Experts of a small language model: 13 layers, a variant of Muon for the experts.
Below are experts of layer 4 (counted from 0) of a mixture-of-experts language model. Rows are named router (the router's row for the expert), gate (a neuron's input weights, with its number), up (a neuron's input weights, with its number) and show model dimensions 0-127. Each number is 500 + 50 x the weight over its row's rms, rounded and kept within 0 to 999. Numbers have three digits each.
After each expert's rows: "mostly gets" lists some tokens that are sent to it at least half of the time. This comes from a sample of Wikipedia text that the model never trained on.

# expert 4
router:473433528502471550500495517522568579441505534479522545484487494492455513500549491476490464484459603490522551479535479545424559514564503528550514503510457583585483467443519488516445427644414388432538504396481351596520478518448536446488530500443483428620479480514458490518425527526528507509494568564552495373466536480536506519551502441504493497483493493422553611475552419587522444504442
gate0:553473559585358444526507429477561526527589531491490522493590449517482494535579487433525541482506545569419447563532590451493495564532559431527486538543435602488456487552503512542455458476451592560494497417451566540400482509444477450478585572513474474591497606491530409440474540528507409508482487470479432469470509488488504569527564511506501468436460513470573503525599509537396515526517
up0:474498576449488535458439475518525464472583489499454437439429517417494500570549499452432485519508558502525433475475473396639429473486453548513465559535512514507488507500533544534605505557490515511559524516566454487602584506459487461476463485526541519472553454468492480463382532530479478526479471499378537515543484515500642472581502556495533395490565467461498415461382502547426507384440
mostly gets: " G", " K", " R", " Al", " H", " T"

# expert 12
router:574438481527485480474451522593512554461554444500520499418536484501467479450461467556527463482492476524660415516527568500490516487482537605506476502457414433474479514475564511537394495517508530528471483529555486481432441514461520481480502526564579559520545566489386446579493571464556558578563407549565453431397511502528473471563506633582527475446482539474505544515601495526433527435471
gate0:502611536429459602473534446581502493502496455448520517523448589504480566438502580441531472482605385495534422455467509533561443530459512462480448455612515582502530493479522533521577498555533528522605483507438564555525493476619499535476544420369478476523569510460466470486554446493452425486457471593465404549507467434534473476528490504550590474506514499457492460551465532605520502493467
up0:419412588507537554480375461547521526482514544446518517464434531443592551526371494566514449506526512456439613535518542460466502479498474548468453461497510511516489523441477436517571491576443558504470463469501486523496498480608500545511512417374521481541412650501416533491511498508481484473447426500495465410530500481545600458554585513468523506508596497481471469456476546518534471597428
mostly gets: "\n", "==", " (", ":", "\"", "|"

# expert 8
router:514473470503523594394398614506498560505499510477476478502462477491527444507490400436527566501392558443524420449526483517469604520523493526595495480560478516560530552438518502433438439619500445461463573412503460459517488488446531479477426471508497432429532494435482445573547539533506438513492488547494513507435405556497453467448402537520577523504470532493612588479572421511539479493431
gate0:627516516492396586498579505421396531460539498508516409518493528587462522570531409506477534430446572445494487481478471523527510539541563450560503478473536537563537568488499407418486470615487567481462560568519501532528457539559511453542481524440510467414490527466479551578499491549529416522478386497530472542381472539433497436460502479554577530559479523482594504431464503542481532568550
up0:498508421475461520482503564398479537492513532473502492472545516566472580516492500581455471455512499507505466545518475478481560444524513501362569570403483586541498583514541467489513496515488541641447493526509433569405435548515520472414494466548572472494474562480573529485506523498576527434511567539575474490413544409543564536523498499462538543596401414611607510468498475450501543512432
mostly gets: " the", " The", "The", " his", " its", " two"

# expert 3
router:528429460433484519443508497434522549484573572610505523518483547482534562597467492519482485532526539504496503424519469462552506555580559461557473492536379528548628491472479522483491402484489507543341534516479489434495483395504465485594487539495507492529563505399538455572429520517567584510542496516588476503529460506409409539531551470470527395559482484475502526573481419557535488565487
gate0:570555513487509610482517519501467462513584555526548560530464393551462492468438476525475484547434521513552483477491477463506429557479566469497493553438399518451519499465517524420438527490568427526463540471509575594586503476530460530522470584400538582442479490503461480407516545510568589408510488577557519475475456480622521536604432503465571452522508500528614557485428502528470470542594
up0:529468495510368433439513460535481516590520528541441460559494511560464507378540525562548522541475478468476528455509463431512543565397571472538488534513540401563545488485605540544580491496582475567505530461426506478521479422528560457481491484473518402559492458452483438507578499462531491537480568456505478577599439472513451404444458544402426396509575550509526486509500518430530580489456
mostly gets: "ure", "ation", "ent", "ate", "ence", "ance"

# expert 0
router:569545445546493570439444561500474503531449532448552419509463560395535536537526443543474578631489552546525480467591434398444522477532506476510549526485511601508602478437478547444495427555446392517475526498481539579543503453498600539532431485558427496390504555431475549541547467533545538559503459480551464497409452501518450496485594540471509447507475554549547513428522529494526429471468
gate0:447517483434462452472480509471548493493421508453387538502611580418463492466431508428506433502581545430516488500540427506478443460493499471464531497445556482542448494541526581514437433578505546519469497534503529454479465550365570508411425517527559532513451505501571498596480463533488451421536558518498490516451407518516554458469459453622546482480613549480449516508493495482373550592449
up0:486503425449517491514436445557486521578442499439461471606495525380514581459546557458489517472470543427554445530528412586484452529498382522480515593504488581550516525428469538375500458512490457505505536486528604482498476580511530526477474531491453576535517518540618418606541542523457498504497520489489490468514438489455489357524498440544523501504512581524427518523573553442425488490417
mostly gets: "%", " in", " 2", " 3", " 0", " 4"

# expert 2
router:561457476538423462515546496511499548507471531500450454564500612495474475566499450540584407555497525634508411435567504513473542470568515573553553503609487493496555492475491464464558449443404469495500552447371532542512450488490517531403499548511440473418607518460545503494484507501577553455492501472477421469504506562455496447431481542494578397540431507458458584459613467525543514487461
gate0:510575496528491519520490434560503580497450510495437511500634569571520528544433517454439485561529614550496466519498393554438456514456521493547502548556565525480519379449451603509536477496406399498444516437472561513529452491507553549514501479518408497498503576503475521454518488459477541607520534409510465427467436466431537460467627545510554498575547463503538576493454463433423525534532
up0:417432532601454533516469447545506487487435490539549508406530433535432406402468494444513465509474499460574534488523483610503510505494517443471536435519495527431534562528497520555458484445522488513475371525509430505569592497574528440514599391436599468479491530432480527462497452498468474455509443461503555568524537633482477573523487503462516550577530615434498500498471430522562459531563
mostly gets: " were", " has", " are", " is", " not", " be"

# expert 15
router:446500423584476480377563537475526474438538504502532527505484442423517619520562572446618466533447519573482515500520444537578634571466534458554536448539503479505454570462437490501517439447441469554488460481494507463468412430540528458424507504559526450510538502490438440477412528522519518481518447487605478507464512540397414582467528615594509454504508542457458537409490481523515505504486
gate0:472447492561518508464577506460497530529473516483484447550543504432561510525616501521516503495474525489465499455563465533475572437507566454451562514543412551586507529451532472497530492496537504481540453542586444485500452421504540623498517612479590487514521527546492519523466549518491457502479498605514453564410484470388601570412501624581491542488530567539340480509439450414516481530512
up0:429605588390429474539489464469548526523429563559452545550540575459416489492572518475441495406475516528512471464564468515461621558521502427490457537452574451467484433465470540505449513522526549519534533530547463457514498609454463562430524478593461480470519496487492479527478521561504512525478562412500541464471539523495432531418445412460549455446465578580490508550514460367514542394479
mostly gets: " it", " they", " so", "ok", " she", " They"

# expert 7
router:569495495505401527492448540477531507442508431515636517572489461470480523582585486545606468574491496537554484388472535444509512455481593503524462513461494493548611465471500506529432424521476572528466485520514476481497512387499449474510452550487470488564541524443420497591453507610528499536525550500563521551487360484462428476489571497429519441519455484615587527539519529511494439530410
gate0:511483581486413455483559447540527477565493471496523401489482522553478494498504442487480452576538452466421485521569424443454529481508503531481566449439525364458510531475568537526531476494455550531474451439561522571452489516469479532483519493541517482630516572420565489552411587484496536477460582539674444558520461448566565465580489441487500477495550454532574466467402459435447501504441
up0:442474620586497529455487482541482482407524531486442494491496437402585515497532567553483470555505471481527446548472509533506473496509560611439547466445488468467490461438472426560490508495528486431454405554488586510495487544450403596476585441565531525442596508444499600528451457597553537498526452449488546476493473555433600529492448494450555454545508442490525552638508463462497528497575
mostly gets: "ated", "ted", "cted", "ment", "ical", " into"

# expert 14
router:573397540468473562415490552611502567467489449495430510531509448532401501558492479367515456520496495597496483460528545434445537518534535453586516463618492441543545552538519531451525441519464477489562523478438507597569464466564546554411531468482581453494517552455529559521450535537591551460509539549462429490563485522452449516542510489602503478427449475490461586420493475590499492477447
gate0:477568560496476465440428529501514452365435388617534507420441423511604485519542454509504439421493541463543453517578536511570552544474553495537539535498527449472471522519470566548467491497542443489505495561454448448541485517554471530545398519495536546574515602503587451482492527444453449432447532582541525473545448528526492519398512509558537557486490423505508516541535521460383432565586
up0:493520484528438519397483467482512493554497525471513468514401516570505447542498498521497445454471386487503453520549519455506520526450517484520471459536494519446478629429477528522515527512519457565487462558525484552530413429505487512430446478402402503525503349463463350546501522444441430482522478538455478529471444496537535485551321416451502549517443565445546401479450534563515464464481
mostly gets: " f", " m", " p", " d", " c", " t"

# expert 5
router:521433400535473464474481473528517543471624566516582552490432486503526523541517516566524533514532548530578474468536518408452562407466512548504512409478484572520579509421491401516393453523501540466490495508476493603415544432491497447540495487547539551453470494450387458573510537530609514575532386539477522496461470411470451485576589515502556468454424494491534525554534451529506558435454
gate0:621439551570394504522507498504589540469488557513491509500570528531494483526488454538521463495509526554473419462619576479476421476503514488478574488401489400527565422512501484442528462560490450541468471531467531499436558479525621517521504465490378517482473468416637536428551531600492465458540493515553552567452492514390517541514490478523490505471484400529518407518507473498564433456569
up0:494536402472532455525519581611467399475554526524471551493530400478569527470427507472448451491487529554468579479555469511486477538513552617476442508494480441529478529458505459411490536556532435520460536395467415641555503499502461575483548542478587501469524510515516461487455524475521523525542487466553558441434545565494497464450491593452423483523485541475469500459391429493474496671483
mostly gets: ":", ")", "4", "ation", "3", "6"

# expert 10
router:518410428516512528472474417490425568544543449459576525422443486458472521511558483551444475505479554540621525461470505516490541476458586597547474469549412531552534528389432474556437406495429516489499510453483486612434472517538534454546530475551506510594473513481430529494474570509609525482458438458605562419408555417485511500485516496458491457465443527463547537522467502590528549440453
gate0:476447411481553522553549421424548510435507420565415508557546442470551468595508497490491495592477572520578509501526568504559487434515476540431476467510466560491536581502541581555521456485518522442545473582489606418463591558503547482575578543486542542460607577502459425490496495449499525593438531441486611489530535518468513517589410527516450555447502524507494510481449483490554432545570
up0:560544589518528498508484585546574564517550466553446463478425562533461434480471556499551463459449408401420465506546425482439508556431496411422547508478520537542461565513480589484446517531565545563505594482578505560483515454438446467436549567504470509580498440508438503536537472500545494490463433509470474545499569503536545542529583570516530505567587453400487402471488501573544567535407
mostly gets: "i,", "ko", "son", "ford", "ville", "ić"

# expert 9
router:472466450512527541484429566512527513515526416558524484504508465479485462498508498515501574498469458436675399470497479411532491535505541570573469495539542483534452529431509551502439491510513519545510452487599429518511469539385630524466485569469522508556519484464507530626544540449502601609615480491576477463485541490473460525506524565535566499552497623424573460564548493452472514470489
gate0:470462501480487543458454464524478463474511492546459501429520479511549595501483511567470470513559577460568462444541549428520504475578572626545494504468531566514481503433500518589462469476469543446472506495459427489515466488555487532489530469471561590589464473456464456519588582459557483643467474452564475449515528500484522569514555576385525503526529539388526525534344525505532636526546
up0:504463474453530570517510414466581501496496542572547496487394568469601406463532423524428481458433481583488451501487549519554497542494489574544429482580503498427510542501492544503447540525453557502562498496503542533521450490522512455509579439393567506485470523536438452506525544523521466507491470485570536391534540593497534453470424435467603526570389503501595458452449541611469393531455
mostly gets: " of", " in", " with", " the", " and", " on"

# expert 11
router:464438508517461481584568457555426475543470463561434603488491600500444547543461587463575572569445504492591500476530477427522508545413575619437559564504474584492453489414492463460403431466444488536481493508433403551515494403459512508515549537505591395501531478442442620503435586526546456530471496475528496519539533493463503477568493555514454477497540537463492554464543469530507497475517
gate0:453425590513459476484525532617478556477514513522523514496472481481600463474648557535529602468569524513564443471580419475500485515599527563517490491534452447456464452457531508497456483530495542465520429546478511466642479474514455509519446502497484423424499442524564466499503412493469475589459521456559437427488559537518465456546508430576417503482445385624473519474487480423510441529483
up0:430529466505492511469544518555490430550514531568539557574576434451560505485479488489545529433553483491420519495545434429488448520595533548502548446465492554539592534532532558448501470487491554498517474366513466575615528523459560380460584532463608488527438545507436484659475529468510466495487513496509434447463459500470483498501467457504526460467602559550474593511476496451572607459477
mostly gets: " and", " was", " is", " were", "s,", " l"

# expert 13
router:479388440580454532462548473528469532471469502454409501511490451497540498485452545418508477474391538538545473500593546529473637512529480515514480515575426537561463502434434507426414438593396493486542560467480462545517478519498550451475475483416592462440487590484526507600426594472532516559486496511485447449513470509504421551509505523523552499513504501429458561365488502625484513477479
gate0:565451532605517534406430479553447584557407452533486514535446593588480581452429505492521508531374495513537495427602587546499532468460495541527465485512482516556445555368558453489449470572465586513550605590533498608522501490474515501507497498480509475494531510447460571464533606529487533590486452492453537480531552519507500582583456545552502578492524563463471505455528473528497479480491
up0:500589513507572477515617508461500443425630528501516495494662379462534504543587557491422514460517587454531581517461466503507403455518540480440546462460491458498563507539525563516582495498608417472463433483488526406471491499504489507509511484532506505536432480470469419499439415458565485446494458540521566462433535478445494484439499462433553543442466535561501515493539481558413591474494
mostly gets: " t", " al", " O", " d", " K", " Z"

# expert 1
router:502477550484475510445444548563557522510563503479522467507387498456401588560458445492524518529474569520547574442582502499480491558458579519551500407554500571545627493536496400559418436508410410520491560568505493458513457496447442532528475424483451482458476523483518546548503529537542581502456435550534428509446481553533444454564522455441481419512409520489464514555544391505536386526522
gate0:562521572500442528513492476483571628536464566500470500503463588466536441458573526563584577522519554467514490509590379480541543462497458491513535423519473518456379502500528419560522433524490541585585503503613513505477508457578475517495372499555487490538474427458593604539486493454502579530532588472492463470572438514529446473582463504461478463567489514561509561511447495480516581502541
up0:394464536454453476392638536451576398513455536481493415503476438512529589530478528454471459434547421432485526504589445515476480519618538495519561568467566517520567454534524466501548527547435501473548481528519416491552460501456565540510549530478557476522427507513523600488578550507578538468536507548553482460464498473449450465438559437456507512569536468558396478622493491485542548457502
mostly gets: "%", " it", "ance", " University", " film", "°"